config.toml
hidden_size = 384
n_experts = 16
d_shared_expert = 0
hidden_act = "gelu"
balance_bias = false
init_std_router = 0.0201
norm_eps = 1e-05
tie_word_embeddings = true
optimizer = "muon_variant"
max_grad_norm = 1.0
batch_tokens = 65536
Below are experts of layer 4 (counted from 0) of a mixture-of-experts language model. Rows are named router (the router's row for the expert) and show model dimensions 128-255. Each number is 500 + 40 x the weight over its row's rms, rounded and kept within 0 to 999. Numbers have three digits each.
After each expert's rows: "comes before" lists some tokens at least twice as common just after its tokens as in all text. This comes from a sample of Wikipedia text that the model never trained on. Tokens count by the router's weight.

# expert 15
router:573482505490535495481475499497569504493498492445585491548543443513414527522469530466515452564457560430546462539512540542559494506507483488491459468483505566437496496434456441536453498468469537462544476528458430547490464516555533432582467508565522507470462463504598565433552478517520460469479567521494500512402539498479415568438491560474459463466455499539446477389531545485525530479478
comes before: " |", ":", " in", " (", " States", " League"

# expert 0
router:444521567582520490526501554567499575503478487558470497478442492523503597466576513434510449402484528520484511451502473487479520513499473510531497478527530501488458513516467532481466505534474481472470521570463490575519447475522449472513426559436493510507499562444476513552532533505412490499521538489487510517520526491485427472468497483470498518462532562486427496517418513516578540492506
comes before: "9", "8", "7", ",", "0", "–"

# expert 14
router:540518531448497471528520479459536485496527482570494516470490535505533548490505444504477565554530442490462517462478505498463553467512473462443480488500488461548502432509529478414504483440465501496551520497492489488513523423507532472427470481513479515560476471480519555508438483543549499502498610533515505474493373483519437505436454521453443509495509545461595497483547515529519477562490
comes before: ",", ":", " of", " and", " (", ")"

# expert 10
router:515540569481489531565538538551451510519578523474520417457508541532472469502534443494459474476581454433407430533516512512493494513484524489548453521509518481506528602505473442487552437518503428447472494488466520476522486485542527455527561463453516463544503474472456518553544472470527489506593486507549515502532514507535464415485527486510538439508522479507482481511432448469518530496524
comes before: " ", " and", " which", " but", " he", " with"

# expert 2
router:452526553570493473514554467503459538478525512492459521506472413430505485511536508490528579480453554458487433497446484443508495466525483499533537493586553532485489487566516512599415458450570538495611534503430496531539521482463437521542496537414497451472525583477466429430507510487567519519527502477515455448575570503460485524508486464480519517546504438466437551530532540448437554520440
comes before: "\n", " The", " was", " In", " He", " is"

# expert 1
router:486518490514515555534541487470517462520438468453514591436507497442522438535616484520537523523546554558611494440531500500486511501471451522544558498544496467533485506496557561457563525486463489539533482456511462541496561357465486586441561454494523604505458506488485539524529511528465496530518502490606462390456486510518518456516585451489507538569467518526462469504504505466567494552530
comes before: " the", " a", " to", " be", " his", " been"

# expert 7
router:430457513559546606504511530520475567449495441509485508519503527495526489460468540595549481489418605457563559512461503518460459567504591498538486555501532446526479486518556533420550556476519517449421482453574461536516448485492521478506513437531480529486504511545472472434585460498429496502560469465592503569575501470533476483488519471523520491544486449463511451502547498561541520530504
comes before: " ", " \"", "born", " A", " The", " W"

# expert 11
router:515442479469484519485489440445456494486584474487585501437504510458513505502546529504430496604545519511540501548519470467483447504557548463510471491501450474553477399515525512464483510496508543522545460502470499452419480476494505483468544522459517483560436500466459431528478498554523486517502489481500561562537568561528503494571555542603518561494547526473494539538552449511499443515508
comes before: " |", "0", "5", "3", "4", "6"

# expert 5
router:422512541463493444519424560506513450556493503558475480480491544569500498439504512521443568462493485467443454477444498615467519583471485402497583568455411491512524455532542496447511483521573485466483500544533518416468377529469463512523496517534499501474448497477540441548492560511522476506534427550447479495440528504546542451462502476508483577438504543398507484549488497452429527491501
comes before: " of", ",", " to", " in", ".", " and"

# expert 3
router:534480489552483578528430530517510518475457552507467465527508475487408556493498554472497535466525528512534500489506525493584516516519502452486529520492446525464522521437464516544542503553526545574457466458520609566557525468476550545499537548456512460569511458519532495483438509509500431523503473558521532519486538524512470466464554504453474550478503472519462459444440588533456474582495
comes before: "1", "2", "0", "9", "3", "8"

# expert 9
router:467545484442514511454556462462555500520430469468489579458462495490528485470552477571527470459473416518412540443449490543488504453448479519517455459503568496535522574439443468468483517462490504530526566510476450416451539541466460442490457465450497487555543533517517533491444574510472502452452489482473508493488508447491560554619465484549474466397554554517544506525465519486484539495559
comes before: "\n", "|", "-", "==", "The", "==="